config = dict(
    balance_loss=0.00124,
    head_dim=64,
    norm='rmsnorm',
    rope_base=10000.0,
    init='uniform',
    init_std_qkv=0.0382,
    init_std_o=0.0,
)
Below are experts of layer 4 (counted from 0) of a mixture-of-experts language model. Rows are named router (the router's row for the expert), gate (a neuron's input weights, with its number), up (a neuron's input weights, with its number) and show model dimensions 80-159. Each number is 128 + 32 x the weight over its row's rms, rounded and kept within 0 to 255. Numbers have three digits each.
Before each expert's rows: a language model's description of what the expert responds to. This comes from a sample of Wikipedia text that the model never trained on.

# expert 13
Proper names and adjectives for countries, cities and institutions, like United, American, National, London, Poland, plus film and team.
router:105168194139130171126078133085130079164110117143141126137094102117163100146122176102184154107132105121167098148146133115121090129083117130120082092141127118134184116149175105104143088125162109155108098133198129100101192129094124108115182122
gate4:151139159135081142169072191110139159148134162163122113080072072131166127057117178138117156138129149102137190172105144139116182143134141146087132130102170178234123094128064117036112130129104134124109157149181184144124113101136108079163082104
up4:094144151092083119152147110112102142121158142168153166154084092096123095165143104127088171058094072087128158123099083127117130155125121102104155113103118046086127098174139162131117139112101191114166122141152078143089107077134139102079153208
gate5:171099139077081174139103206096111093177166178171090155166149129098109112093108133101105121087134151124145137150105123126141119073094101103117088126133143154146140123083171152109174145132157180164102137146109122103103128138058158125079203140
up5:188129197173078141090131102108185103175140128123097089090133143146094093123149179157119108166182112103075131138136082126138135061177167101143106125160087137135171127141140120155132077084161134177095136103069102177135165107169171166113183159
gate6:103185131086078155138167131148098100150181127150117132172106170148107086112117100142059167160098104107131088164054118113091120120128111089113127138176112105149137089214125135085132169084102132162151113154140104189081107076137141099122168130
up6:108103113153091188172069103143097149086178176068163132114159139104108135066167125177108092090092125136182140143088188075186119090091127144123096126128130147131196150116171136070114148136147113163116128093122114133137144074115104139113147127
gate7:132128148120055089144152176193142118127152144137098075099129173175084094209147090153124140082159143168128188121130109110106144110082160163074129105150075151157141073107148117139117101104134154166094118128079147144100114173137195107099153104
up7:147117159081155161090163074135094115156104172120114139175099153152100096130076129096149128133113095128138143123129081140087175114108193093094119217151148113155156097106130143132134159093118185146122096159093171115101110119101129143156183070
gate8:172161113125134132142166149070091143159064128154196122125119128116148096131111181154195170116100135149149075138098142167148123100084155118110097114200190127126137098129107167113097147112178050186092196136166110139101106092097141108170097143
up8:107169139087140140085198108155094148101148143044106180133071174103141110112139177083142166133099146154089113133145112127143108160144167141136123116065121141106127203080167104143140127090046138100111155130092093169150162108097064116124095057

# expert 24
Closing pieces and short words like -ow, -ick, -ack, -ank, plus back, run, Total, often in American football and sports tables, such as Wind-ow.
router:116149152162144098086124117120142102141145094120148135108115186068172091197084205073170149073133118121136094121150186118125124191123109112170125141149142164099148096086129104111193100150154121154128136116164142119103138085114087095094161121
gate8:084171121165182150139091063153137108123146090111149092160121141094086119159150204132153143128141116130113128167085115161124137125149123065187179128126156110103138081126085142125133119130152107106159211086158145146055115117128137102125130125
up8:132072110146132137108055129132124125159164170105185117117133133126110133142093101131133091144138129096084122154118168172119105114097080106121142117127142072152163146096105151140093119095143119045101098112126210133103142115133134154140167150
gate9:147164125120094079153113134126076143164144094102219076127153127099155093099192147168078151127151142137170198059123126125198125104133088140110142109154110114151177115111117114159094102160163071138166097121157114105120113144128150104128167110
up9:144163086193169121117123164078083084130145101119127118085109165128181121096059108129084140177099181106117103131186148139113178136150123162145107164177171135174124105129154142102087107121128132188130089101152135135132149181184136197154093141
gate10:163107135167116108085118154141129090142154182081131151144110167109151140146095140142159064134107198146203095156116120160112141138110151112063146161154101111131146055149103169147112095101174138124142095160145087155107094142176137086102107065
up10:120168155155157082112149090141106198182165116201156120144145080147156117136116081103112108157147159124118139099185110117146149119138143120128158052141163127093170105133186092127119126114136122157090170125029159172122122139115100182101127154
gate11:116069138133131128155117103121156075094138141144104116127149117156165089123152156123077200147126109103176190159153158127167159158131104167174088183157063097119121123113103082111111154111100099152157131125144098087120105155141157106093103109
up11:157178103105078063175135105143184102105154139177140127124071100173155147099123156123148109098148127084114093117140133161147100151193089161112115095055131131124072114140141095123045078093096177165212177143113111129081077122169163110157094110
gate12:134141102067109061129140150131111077138116118149142143099087134116110178132152125107102127075129162101106149144107114106107130101140164177116156204161104130140154139080150109095169144154080191124155074102132127097111089144147143127137085156
up12:087058130129183159162143118104104073146146094093113104180143122093120090124139131151176186144156144178120163079096123146141135135173149095153069103104126128171162149092128096047162107110124132103124083149147103083111140129137126080129140166

# expert 4
Common nouns after the or a, like son, group, river, species, edition, and the suffix -est in superlatives such as driest.
router:092169147091141073126090105114166109121149082137172158122097134107138121191104194066204151144136136160154132184141171137137123157129153137166133079151114157120164134111161057083123090114156075176115133136162118106128144111111162098079085073
gate8:165191105136105123139084111099130135165153135110101124145134096138107144180143192120219108117140098121179161110190095135110157053140125157115079060119104173101202155085124125125132076106140155153144115117117140153150097135152120153114123122
up8:136092079148078137071203096115160098117122111040157152160146128159137150117140149160077113148114152135141143110129181077131079137119119137102154108150183105146113082180108119111175165140156124110131099093218144122133043116115193156173145130
gate9:183134124150111083158067097114210080134194151098114121133214118138128111148107125151128129127067114083115144095110121132093105046139137144149083130102122159172121146140095110119128126152113110125173144175154135085133125183116105105070178177
up9:131079097101122144155178100085110175139067106111151088145130141080149141111122126125107079143104088208165111179113117182098099149091117128103185178115151165096104095141170100139076053084091166102119080129087116081121145079143118154157132096
gate10:142182146104111097116186149077107118136093080124170193147120111092114070124134074143160132138157124153112093107051144129136171054126129182105181118112160111111174058155147124071125147147116090109054159131088184134125140086085140087073124097
up10:160088106131181103095158173134146127120191156198146077080151146127134145081140127165126147114153179132111093145075165188126133140104106160089124105103123175163094151087161088117074149098129175068129100131131065114183079135162154121129169174
gate11:156165128089055155124102147100193080138147105120098150166185133066110140175103164177206141118105155114097068121066141132150101140143109091127112139104109139163091145167141121088138188061076157140112151145122125146107118148134121156134099070
up11:141119100116079162170140101119140206146116098092155091074117086136155135134090180091080091140183180099143073117157111171141069121126102191137148155139159100106139140103126145213162152112080116076183106121073098139114119131156172160143139166
gate12:101135051107121160133147122114170108208135117113106133139118191110141128130143183141085123090124142095116116112111103125143132147167131126117116132183104075103101119172179137112106143140135147167166088176113109106109167089135193116104105088
up12:093078093117147184090181157076003172145151156073143135135134107110112190187069136126128141124161118173141165097146092124093099137124112199098057164145129137093142105181168164130122161109163136178089076127142138148082162165116172084156101205